{"optimizer": "adam_variant", "learning_rate": 0.00152, "warmup_steps": 376}
Below are experts of layer 2 (counted from 0) of a mixture-of-experts language model. Rows are named router (the router's row for the expert), gate (a neuron's input weights, with its number), up (a neuron's input weights, with its number) and show model dimensions 0-159. Each number is 50 + 12 x the weight over its row's rms, rounded and kept within 0 to 99.
After each expert's rows: "comes after" lists some tokens at least twice as common just before its tokens as in all text. This comes from a sample of Wikipedia text that the model never trained on. Tokens count by the router's weight.

# expert 17
router:60 36 56 28 46 54 36 50 57 34 35 64 52 40 47 46 30 43 52 69 61 39 59 38 30 35 51 57 60 33 39 49 37 50 40 33 34 57 64 43 31 38 72 46 68 40 34 46 44 70 32 30 36 39 50 28 65 55 57 44 34 54 31 67 56 25 39 40 68 45 38 34 35 34 50 61 42 65 42 43 58 43 65 35 62 53 57 50 45 68 30 64 39 42 57 42 69 57 64 54 38 50 50 59 67 70 63 70 55 59 50 50 52 41 51 35 54 62 49 31 31 38 42 67 66 60 38 63 68 54 55 57 57 42 63 53 35 54 62 45 47 55 62 53 52 58 59 36 40 39 31 47 38 63 65 45 46 56 70 35
gate0:42 16 51 34 76 29 45 51 62 19 65 69 46 63 60 48 44 54 52 46 62 59 48 43 63 57 45 59 58 52 62 41 54 43 66 40 51 43 52 41 50 46 48 28 43 69 24 61 48 59 48 33 59 38 31 52 47 66 53 55 45 54 50 51 57 47 47 68 48 54 44 59 52 20 44 57 71 41 51 35 38 49 53 39 37 30 60 41 44 45 54 51 79 31 49 66 59 46 50 56 40 58 35 58 53 46 69 58 46 49 45 64 57 34 53 23 45 50 47 34 35 49 52 72 57 34 41 52 41 15 55 71 26 54 48 43 57 71 50 51 51 50 31 60 33 65 54 58 62 52 45 64 32 26 45 41 49 52 49 48
up0:72 54 71 35 35 43 39 35 41 67 38 63 48 47 35 67 42 45 47 58 57 30 38 41 59 83 42 70 59 49 64 47 55 46 56 55 56 62 40 26 65 64 59 54 56 39 72 36 59 60 72 34 39 52 78 63 58 64 38 44 46 51 54 53 44 52 39 67 30 52 33 48 43 46 64 63 45 44 46 37 48 44 39 60 58 48 64 35 67 65 52 51 31 59 43 46 64 54 62 34 45 47 20 30 71 42 58 55 52 53 46 58 57 44 44 55 40 31 42 38 63 61 50 44 46 50 77 70 56 66 39 44 43 40 60 71 39 52 33 42 53 38 55 43 18 55 42 55 46 57 42 55 49 31 55 46 56 56 65 43
gate1:46 56 62 18 57 57 51 52 59 47 64 40 55 40 70 29 48 70 41 39 46 59 33 43 51 43 54 65 65 52 51 53 75 46 25 46 40 51 56 48 40 44 41 51 22 46 45 43 39 46 61 38 57 29 45 42 58 47 52 35 10 59 25 55 69 33 49 55 70 29 71 56 37 53 35 59 69 60 43 63 45 43 40 43 54 48 58 60 70 54 39 35 40 42 61 54 50 46 51 33 66 42 39 65 45 66 42 49 48 42 47 53 67 32 44 47 43 38 39 41 46 38 50 42 46 64 68 37 61 57 49 42 42 56 56 36 37 37 50 35 60 56 32 49 40 31 40 42 57 60 55 28 58 50 76 61 28 47 70 45
up1:31 68 33 60 52 58 33 56 42 60 67 41 72 56 44 26 57 64 53 55 36 30 65 53 38 55 68 51 73 63 50 44 47 46 41 31 28 43 45 70 49 57 40 57 39 55 69 38 40 42 56 38 58 42 45 42 51 56 47 30 46 53 36 49 48 52 65 37 53 38 49 41 44 47 27 52 46 49 29 26 61 55 52 41 57 51 67 33 49 50 54 49 42 56 53 41 37 49 35 57 67 52 51 67 57 55 59 39 71 65 56 25 45 46 39 50 50 54 40 70 56 69 21 40 37 73 61 33 55 38 73 71 42 55 49 52 33 26 48 57 60 67 30 64 54 50 55 41 52 77 58 53 44 62 61 39 39 41 59 57
comes after: " ", "2", " of", " in", " at", " on"

# expert 18
router:61 39 54 32 50 55 41 45 53 37 38 59 50 42 50 45 26 42 50 75 63 43 56 45 27 39 48 53 60 31 43 49 37 57 40 33 31 61 56 43 35 38 74 45 64 43 40 47 49 71 39 35 37 45 50 20 66 54 59 55 39 54 35 68 60 17 43 45 64 44 44 28 35 35 52 65 49 67 46 35 50 43 63 40 60 69 50 53 42 63 33 61 45 45 69 40 63 58 68 60 41 51 49 57 73 64 62 75 58 57 48 47 59 36 51 40 58 64 50 32 37 39 40 62 58 72 38 53 69 53 54 57 58 36 61 59 31 58 56 47 44 51 61 55 53 65 55 36 44 47 32 43 41 62 72 41 46 55 67 30
gate0:51 28 46 32 82 50 54 48 56 66 35 53 52 39 56 55 42 39 33 41 56 79 49 45 52 55 56 61 40 38 63 43 71 40 41 36 53 30 55 44 53 39 50 44 32 51 57 52 63 39 69 55 63 77 57 38 29 49 49 60 68 40 53 61 44 43 54 46 69 73 48 54 55 45 67 76 34 66 50 58 52 61 36 51 69 42 62 61 52 53 53 38 36 45 23 43 71 51 44 67 47 43 65 53 48 59 44 70 35 52 48 59 34 59 77 54 34 65 40 65 44 47 40 49 49 44 49 70 29 66 49 57 32 51 67 45 45 37 68 49 54 55 59 59 50 54 46 46 39 48 72 39 52 51 58 52 30 18 54 38
up0:57 27 55 37 72 34 44 58 42 49 30 45 53 39 50 59 41 34 36 28 64 70 43 48 62 37 58 60 28 55 62 56 58 37 40 40 59 35 45 53 45 50 61 43 39 47 53 47 75 45 66 42 68 60 53 36 36 49 51 48 66 52 45 67 46 43 51 41 68 66 50 55 58 45 81 75 50 71 45 59 53 41 41 47 73 39 72 56 40 49 56 34 39 48 22 59 61 33 41 63 39 57 61 34 53 55 46 70 42 60 52 53 41 54 63 50 47 61 36 48 56 56 51 41 44 60 41 62 23 53 53 58 34 58 71 41 47 40 76 35 55 48 58 47 55 58 47 58 45 52 77 40 35 56 44 51 49 09 50 43
gate1:48 40 49 38 66 41 59 53 84 68 52 74 24 58 23 35 36 67 56 38 36 51 43 51 56 39 36 40 41 37 48 31 34 45 58 50 66 54 42 63 46 37 28 57 42 62 51 50 41 61 43 48 48 56 51 44 53 42 41 40 44 42 42 53 52 39 31 60 40 50 59 37 32 61 60 66 63 63 50 46 70 68 54 47 76 40 67 38 57 61 51 46 44 37 72 76 50 55 46 67 47 46 52 62 61 49 46 49 50 28 33 70 51 79 39 41 51 34 49 59 40 70 59 44 70 47 37 58 53 45 57 45 48 53 55 34 69 50 34 67 40 49 55 45 62 45 66 58 45 36 31 51 35 36 44 54 55 40 64 22
up1:59 81 48 61 56 41 59 62 34 31 61 57 38 54 66 50 60 28 61 48 68 38 42 51 43 52 59 64 66 51 48 66 69 56 53 49 28 33 52 29 29 43 80 63 45 48 55 46 68 41 58 46 55 27 52 58 43 49 65 70 57 60 66 45 56 65 57 47 61 55 38 38 52 54 46 29 37 46 44 68 35 48 50 43 37 63 52 42 46 43 57 47 52 61 41 26 58 35 53 57 46 50 34 49 47 49 63 47 57 86 65 36 44 27 56 54 51 67 46 46 60 35 51 63 44 47 69 45 33 77 52 62 49 51 48 38 23 52 62 41 61 40 60 47 39 69 35 46 46 56 47 58 64 77 52 53 44 54 39 71
comes after: "9", "0", "8", "1", "7", "6"

# expert 16
router:55 36 54 29 46 50 43 45 52 35 33 61 48 35 43 46 30 44 53 73 56 43 56 35 28 36 48 54 58 31 41 53 37 48 36 35 33 55 60 46 34 38 68 49 64 42 33 46 49 71 28 28 38 41 51 31 65 54 58 41 32 51 33 65 57 16 34 43 63 45 39 33 34 37 53 55 43 66 46 39 58 54 69 32 61 52 64 55 37 68 30 58 43 48 57 40 69 60 58 53 38 57 49 64 66 78 62 74 58 57 50 48 51 47 45 37 53 57 49 29 38 44 46 64 71 58 30 62 62 54 53 54 57 43 60 52 36 51 59 50 53 54 60 55 53 54 62 36 42 39 31 44 36 60 60 43 49 52 73 33
gate4:63 41 49 55 65 53 52 37 13 70 48 59 49 59 63 40 50 46 74 48 45 51 61 48 45 57 41 49 61 41 31 48 44 58 63 62 42 53 53 30 69 48 57 53 29 49 53 62 78 47 35 37 47 49 32 48 80 50 60 45 28 46 51 31 31 23 42 52 59 58 66 55 45 26 38 55 21 44 52 48 28 43 41 37 35 56 49 42 71 52 41 40 58 42 47 36 52 59 39 56 48 37 50 51 47 51 36 57 62 44 61 63 42 53 66 32 46 61 64 43 45 47 55 74 63 60 35 45 54 41 59 77 52 62 37 42 36 48 48 58 40 61 48 49 69 77 51 57 54 61 43 53 68 49 62 35 55 52 43 24
up4:47 39 58 74 35 42 43 52 38 72 42 63 57 56 69 34 54 69 58 78 47 37 72 70 31 53 27 46 37 31 52 35 41 59 46 43 50 49 66 51 44 59 37 60 55 64 53 43 58 45 55 53 26 59 44 63 39 46 62 37 47 48 52 48 51 36 56 49 40 75 23 44 58 46 46 61 27 38 32 73 44 53 62 42 49 74 39 31 70 50 50 52 57 48 52 29 43 75 54 39 39 37 65 32 50 39 54 30 60 42 51 54 61 52 51 74 51 41 59 48 53 47 53 66 32 66 70 43 55 43 47 56 48 57 55 61 33 39 38 43 36 52 43 31 50 53 43 70 43 50 37 50 54 57 39 38 72 30 39 43
gate5:42 41 48 36 46 55 54 50 57 26 31 49 41 32 37 62 32 57 37 68 49 41 49 32 65 25 72 46 49 41 51 54 62 39 57 44 64 43 70 61 32 58 56 74 45 64 31 61 47 56 20 46 51 37 57 29 51 42 50 35 53 45 45 47 42 47 20 42 51 36 54 32 50 51 42 59 64 51 53 77 57 76 47 59 55 37 51 46 39 52 40 57 38 51 37 63 45 73 41 45 48 55 62 72 57 65 49 61 46 45 61 35 36 78 40 55 49 39 48 57 37 49 55 40 59 54 25 39 42 42 63 42 40 39 43 69 63 41 44 48 49 37 59 74 73 39 54 30 42 51 52 34 46 46 30 55 49 76 58 44
up5:69 45 55 47 44 71 46 46 38 61 43 62 59 53 64 51 58 35 59 49 41 52 46 50 53 76 42 68 25 38 45 69 32 50 46 40 26 71 54 32 41 24 55 32 57 29 57 40 49 56 54 41 45 50 43 50 54 77 53 41 40 58 55 51 58 51 82 50 65 78 27 64 34 29 59 54 50 58 46 44 34 43 38 40 40 57 35 50 54 48 48 54 52 46 63 32 64 41 53 50 30 57 59 32 41 43 68 36 62 56 51 53 81 53 42 31 53 72 51 45 33 31 48 51 64 49 69 62 69 57 45 54 42 37 36 49 34 48 51 47 65 69 46 39 48 49 64 50 48 74 56 63 53 57 51 44 54 40 59 33
comes after: "1", "2", "3", "4", "5", "6"

# expert 13
router:58 45 54 36 45 54 32 50 57 37 43 62 41 36 47 46 41 49 53 67 55 35 60 41 33 28 48 55 58 35 42 41 32 53 42 30 39 61 57 50 35 40 67 51 67 34 37 45 41 71 26 32 44 47 46 28 59 58 54 52 20 55 31 70 52 29 36 34 70 48 39 33 35 40 62 59 51 61 40 48 60 47 70 29 58 46 51 45 47 64 26 57 28 51 57 46 77 55 70 53 37 50 52 55 62 70 57 64 54 68 47 47 50 46 31 26 58 65 53 24 39 44 44 52 65 54 43 68 68 55 49 52 57 39 63 47 35 54 61 43 50 58 57 50 42 48 66 44 43 36 39 44 34 58 62 50 48 50 76 39
gate4:62 56 49 74 48 37 24 64 51 36 60 64 64 49 38 35 40 57 52 59 67 20 61 58 69 52 47 34 66 58 76 30 45 61 66 29 64 59 54 44 57 52 63 50 68 69 37 66 47 55 55 53 52 45 48 53 54 60 58 51 33 49 58 59 37 47 56 47 44 40 52 27 41 45 54 60 52 40 64 35 60 38 57 62 43 55 40 45 64 60 49 44 57 24 38 54 42 65 51 25 61 77 82 46 69 64 36 47 50 71 47 45 39 33 52 65 57 49 53 36 35 56 78 46 52 53 70 50 48 42 45 41 51 50 62 56 36 64 61 51 51 55 41 49 37 70 59 50 52 52 54 73 48 71 66 66 38 54 36 50
up4:48 49 35 34 54 37 43 45 40 64 39 55 40 41 59 60 41 37 64 71 45 61 61 68 54 39 51 62 46 43 45 68 43 37 56 42 49 57 38 32 41 53 47 62 57 46 54 43 73 48 47 38 42 45 45 52 47 37 62 35 70 55 60 44 65 44 42 79 67 56 34 38 52 38 41 55 55 55 46 67 35 57 47 54 49 37 58 38 49 49 45 84 55 51 43 65 60 47 64 68 47 25 38 52 40 52 62 53 57 22 55 40 76 54 83 47 50 45 48 58 63 40 28 62 77 41 35 56 55 56 44 58 47 61 46 32 56 41 41 58 70 22 53 48 78 27 48 39 59 68 37 41 35 57 39 48 58 44 66 63
gate5:45 49 61 66 25 56 41 50 51 43 54 39 48 52 38 54 58 39 65 65 42 67 47 51 39 45 24 57 51 63 54 30 54 23 58 41 60 53 54 56 28 39 35 56 37 36 71 49 45 60 50 53 63 62 40 30 43 63 47 51 49 52 53 43 32 51 41 29 47 52 52 56 42 50 67 64 54 56 47 41 50 62 52 38 58 19 42 51 56 49 25 36 59 50 39 72 75 49 21 63 73 42 33 40 49 49 51 48 59 64 48 54 43 36 23 53 76 60 45 50 53 53 64 43 24 32 52 23 68 32 64 44 71 54 56 57 54 64 54 43 57 56 54 63 36 34 51 49 38 46 42 46 60 50 57 78 55 41 54 60
up5:44 28 54 68 41 48 29 35 53 50 57 34 57 42 36 58 51 50 63 65 53 46 51 56 48 58 36 57 49 68 45 25 66 31 60 43 75 61 65 70 42 46 40 50 39 59 57 40 37 56 50 51 80 56 46 39 46 70 49 56 50 45 43 34 40 58 35 46 41 57 53 58 39 49 66 69 58 56 54 39 59 63 49 34 58 20 31 50 44 43 40 45 62 42 48 73 75 48 24 68 66 34 46 37 48 54 46 38 62 67 45 64 44 50 31 41 88 50 39 59 45 40 64 39 35 38 58 28 53 28 67 48 61 54 66 47 60 55 59 41 55 62 58 59 44 41 49 50 39 36 41 44 53 46 67 61 46 40 49 71
comes after: " |", ";", " to", "|", " a", " May"

# expert 8
router:64 41 66 33 45 50 39 48 52 30 24 58 54 42 47 44 26 33 47 55 63 44 59 39 42 40 55 68 64 25 44 50 44 51 34 34 33 55 59 35 39 40 73 52 66 49 29 46 56 59 25 30 34 37 48 39 63 50 57 37 45 47 26 61 56 42 44 38 64 24 34 33 26 34 42 53 35 69 43 52 65 53 64 38 54 50 62 51 40 70 31 55 35 47 53 47 67 54 58 54 44 51 57 65 64 73 69 63 54 69 56 57 51 49 41 32 57 50 46 44 42 42 49 67 70 49 37 57 56 50 58 55 57 36 64 51 39 62 66 43 50 58 60 58 50 50 51 39 39 46 26 42 34 69 59 46 50 51 72 35
gate4:53 63 58 61 59 37 51 66 36 57 36 65 37 51 83 55 47 41 41 42 51 23 38 64 46 59 54 54 51 56 48 55 50 30 61 37 39 39 62 52 56 50 61 51 73 50 50 57 62 54 28 45 51 48 49 70 49 82 26 38 45 57 70 25 36 56 51 44 40 07 48 67 39 62 53 57 29 41 51 56 46 44 57 53 38 30 52 39 58 63 47 45 45 67 47 38 45 49 44 44 62 62 49 54 58 31 53 31 59 59 65 57 24 41 50 47 44 56 40 67 52 72 44 62 64 42 55 49 33 44 51 46 59 24 57 60 58 69 51 56 70 34 54 56 54 31 52 43 36 69 48 40 64 47 39 55 45 38 50 61
up4:31 51 56 45 52 59 59 37 67 29 65 36 42 71 41 35 46 56 60 55 34 87 41 61 50 50 42 33 57 56 66 54 58 68 57 49 72 64 60 47 50 43 38 56 34 60 36 30 31 49 59 57 57 41 47 51 42 48 55 69 58 47 47 61 59 61 58 57 64 75 63 47 43 39 38 47 71 59 51 74 65 50 56 47 48 62 50 63 43 21 55 57 35 49 49 61 50 50 42 63 58 43 52 45 56 57 31 56 45 37 47 46 65 45 37 58 59 26 47 51 54 34 45 23 59 36 53 38 62 43 44 47 29 84 25 37 52 40 39 59 52 57 46 39 38 45 60 69 74 33 46 59 64 56 53 67 49 52 32 54
gate5:54 45 61 46 40 50 58 44 45 47 33 60 56 57 47 68 20 55 35 41 67 46 30 59 47 43 60 67 65 60 63 46 65 73 40 45 39 54 79 46 56 64 58 38 40 40 39 81 48 48 43 50 59 48 31 40 53 47 56 42 56 68 67 51 48 55 39 58 32 30 39 54 36 39 60 36 64 62 36 46 43 56 51 61 37 53 55 60 27 39 49 35 54 59 70 64 35 42 39 59 63 46 51 53 55 61 59 63 50 60 60 31 48 69 33 34 64 38 63 36 32 49 56 42 67 18 52 41 46 50 46 27 51 42 54 58 56 67 55 41 83 31 53 75 40 46 53 27 40 60 63 48 40 48 53 60 55 48 43 50
up5:37 40 52 39 59 56 43 48 53 43 31 53 46 46 48 56 17 53 45 40 69 52 36 63 51 31 50 61 67 59 52 56 59 70 27 47 36 70 69 41 66 58 54 42 55 48 36 74 48 38 58 58 56 58 44 56 40 38 74 55 56 63 74 49 39 62 39 70 40 40 55 53 44 48 58 42 60 54 53 52 52 59 52 69 31 39 62 70 58 29 43 36 47 50 51 60 42 32 29 46 65 40 59 42 56 46 46 50 46 60 65 29 46 67 36 31 72 44 58 50 52 47 64 47 66 25 45 49 37 50 66 38 47 45 49 46 57 63 33 45 86 38 40 73 37 37 42 28 32 58 61 59 44 59 39 64 66 51 45 60
comes after: "\n", " the", " was", " a", " his", " by"

# expert 5
router:62 33 55 29 44 52 38 44 57 33 35 60 53 42 46 44 29 43 52 71 60 37 57 35 31 36 49 61 62 31 42 45 38 55 41 34 34 57 61 41 31 38 70 45 69 41 34 47 46 70 32 31 37 41 49 30 66 61 57 48 33 54 31 69 57 26 40 43 69 44 40 31 36 38 48 59 40 64 44 42 56 46 69 38 64 56 59 52 44 68 31 64 41 44 54 43 68 63 64 54 34 52 48 59 66 70 61 71 59 57 48 51 55 43 50 39 57 63 51 31 33 40 46 68 68 61 38 63 67 52 52 54 57 39 60 58 34 53 62 48 46 54 60 52 51 55 58 38 44 38 32 46 37 63 64 40 51 57 69 34
gate0:45 40 59 48 62 38 54 35 48 44 24 05 42 51 18 43 48 64 69 42 42 73 63 44 42 42 35 45 64 46 31 51 38 58 54 60 68 57 49 44 51 53 52 52 69 68 60 49 69 50 50 50 66 46 85 43 41 60 59 54 49 51 44 54 49 44 44 55 63 61 56 39 45 34 61 55 57 66 54 37 66 71 36 79 60 43 59 48 41 46 21 37 39 50 45 54 42 53 53 49 31 53 44 69 70 48 50 37 51 55 51 33 41 56 48 58 53 53 29 56 42 55 62 43 54 58 46 49 40 36 50 45 40 35 51 63 35 62 31 56 61 69 63 39 65 54 33 30 46 30 67 46 57 61 57 42 33 62 56 45
up0:67 75 45 56 42 41 57 56 49 46 57 28 69 34 49 34 35 41 25 59 54 62 50 51 57 54 62 49 48 48 63 34 56 76 56 46 79 53 49 54 47 65 41 36 51 67 65 38 60 46 58 61 47 51 44 34 51 65 60 56 55 51 35 58 62 43 60 40 50 44 46 38 50 55 61 51 81 61 46 44 36 78 38 56 33 74 45 71 39 57 44 59 43 55 54 53 44 62 50 55 44 72 29 37 62 49 45 65 54 49 51 64 80 29 40 47 35 49 33 47 47 33 35 34 35 49 38 32 57 48 68 57 39 25 53 46 69 54 45 34 64 57 52 41 43 58 55 34 51 65 64 57 68 64 48 70 46 64 42 44
gate1:60 50 50 25 35 29 39 39 52 31 35 34 64 64 30 71 34 52 53 48 33 48 45 55 38 55 62 75 64 53 49 49 59 45 41 50 59 41 35 34 58 60 54 45 44 23 56 50 68 48 42 52 45 49 46 47 34 60 14 50 56 58 46 68 63 50 71 45 54 34 40 65 43 41 71 50 14 48 44 54 31 53 40 49 39 61 46 47 54 50 57 56 49 60 66 52 44 37 53 21 48 72 42 35 47 49 53 36 41 52 66 46 35 51 47 51 62 57 55 32 45 29 39 59 60 39 46 73 73 62 56 50 40 47 46 46 61 63 73 41 64 62 69 42 61 38 58 43 35 55 31 53 42 53 56 29 54 52 49 40
up1:54 56 50 64 66 66 55 57 54 70 66 85 51 53 59 51 62 56 48 46 81 52 51 46 69 48 53 28 50 38 50 48 47 40 52 42 43 59 66 57 44 51 52 65 51 79 46 50 32 50 48 40 50 44 51 65 74 36 84 33 55 45 45 37 38 47 13 55 42 50 51 40 61 53 32 51 66 51 65 60 73 49 57 40 52 63 57 42 36 64 44 44 55 41 27 65 45 60 42 57 58 30 51 61 56 51 66 34 49 63 39 67 62 33 56 46 52 49 63 55 53 49 71 40 22 64 54 55 39 34 50 47 40 56 33 49 35 29 45 47 56 38 53 81 36 57 47 63 64 60 63 36 48 53 47 55 47 44 38 55
comes after: " ", "–", " (", " United", " is", " as"

# expert 12
router:57 39 55 27 41 51 40 52 55 40 42 63 54 36 48 43 21 47 51 61 60 40 60 39 21 31 43 49 54 29 43 45 38 52 39 35 40 57 62 40 39 37 65 53 65 41 33 39 48 74 32 28 43 42 48 31 67 60 51 53 35 58 30 64 56 21 34 42 73 51 41 37 39 32 49 64 45 64 48 44 56 54 62 40 62 44 59 54 54 56 31 64 46 44 63 36 69 67 60 43 38 52 57 58 64 67 69 65 62 63 51 42 59 48 48 43 55 58 47 29 35 37 46 61 64 64 34 55 73 55 45 58 59 36 58 57 39 48 66 46 43 56 58 56 55 54 64 39 37 37 27 44 35 53 60 46 45 57 68 25
gate0:41 39 57 50 62 53 59 39 52 35 45 76 63 49 54 43 36 55 84 65 32 46 55 67 31 56 44 41 47 48 39 53 50 73 50 65 47 46 63 72 50 22 60 49 45 67 28 43 29 49 69 40 46 62 63 51 43 44 49 48 63 23 46 46 56 62 65 65 42 54 51 43 65 50 43 61 47 41 58 49 74 59 46 56 40 59 60 47 64 51 31 71 45 15 68 64 57 55 62 37 54 58 54 54 53 64 54 46 55 77 46 60 69 52 54 29 57 39 57 41 79 35 52 43 61 74 39 46 57 60 44 43 62 59 41 50 34 48 67 37 71 56 38 54 45 58 53 54 44 60 42 38 66 46 60 30 45 52 43 47
up0:50 55 40 56 48 53 44 66 50 59 54 34 34 55 51 50 58 51 32 34 61 43 49 37 76 40 61 63 54 43 61 45 39 43 52 37 48 56 38 35 54 63 42 45 51 43 86 70 68 54 27 53 59 36 46 50 52 57 52 56 35 63 65 54 49 39 25 35 52 43 42 55 36 47 62 26 63 52 40 46 23 25 59 45 56 46 43 64 36 39 65 33 62 78 38 39 51 42 40 56 46 45 53 41 44 41 41 57 55 29 69 38 24 55 41 65 49 67 39 57 21 48 35 62 38 34 70 42 43 46 51 59 34 40 53 45 55 44 35 66 37 31 64 63 48 38 48 52 56 48 53 72 29 65 43 61 51 43 63 60
gate1:51 58 36 55 70 50 63 71 62 45 57 53 46 55 57 57 50 42 40 62 52 57 40 52 51 61 41 48 49 49 37 58 44 53 38 41 49 33 57 64 29 47 53 45 44 38 41 60 51 52 43 43 54 41 40 52 71 67 69 29 55 35 45 42 42 45 25 35 52 53 48 22 50 33 29 76 44 34 45 22 65 54 40 39 62 41 35 29 52 64 37 50 50 42 53 60 64 34 41 71 61 55 49 35 35 77 73 40 56 46 23 48 55 51 48 55 81 45 46 58 43 39 42 63 54 58 51 53 47 61 33 41 63 50 50 64 46 32 61 48 44 71 45 64 54 56 51 39 78 42 25 53 68 67 57 48 61 46 70 33
up1:52 52 55 48 53 58 59 43 57 61 59 41 67 47 62 59 53 58 62 44 57 59 43 52 61 76 59 68 70 56 27 46 30 69 16 49 52 38 35 27 40 59 43 41 50 51 41 55 43 56 48 36 33 33 53 46 56 53 55 38 72 65 65 54 29 53 38 63 55 50 15 56 61 33 59 64 53 30 38 40 50 63 37 44 40 61 55 40 52 59 54 45 35 46 54 66 47 36 45 66 62 60 49 66 39 51 41 36 58 58 52 40 50 38 54 63 39 63 39 63 52 61 39 81 54 58 51 27 41 34 60 63 49 57 72 57 37 44 41 61 36 37 50 66 59 61 47 34 74 76 56 62 67 43 67 41 53 48 57 42
comes after: "0", "2", " ", "–", "3", "^{"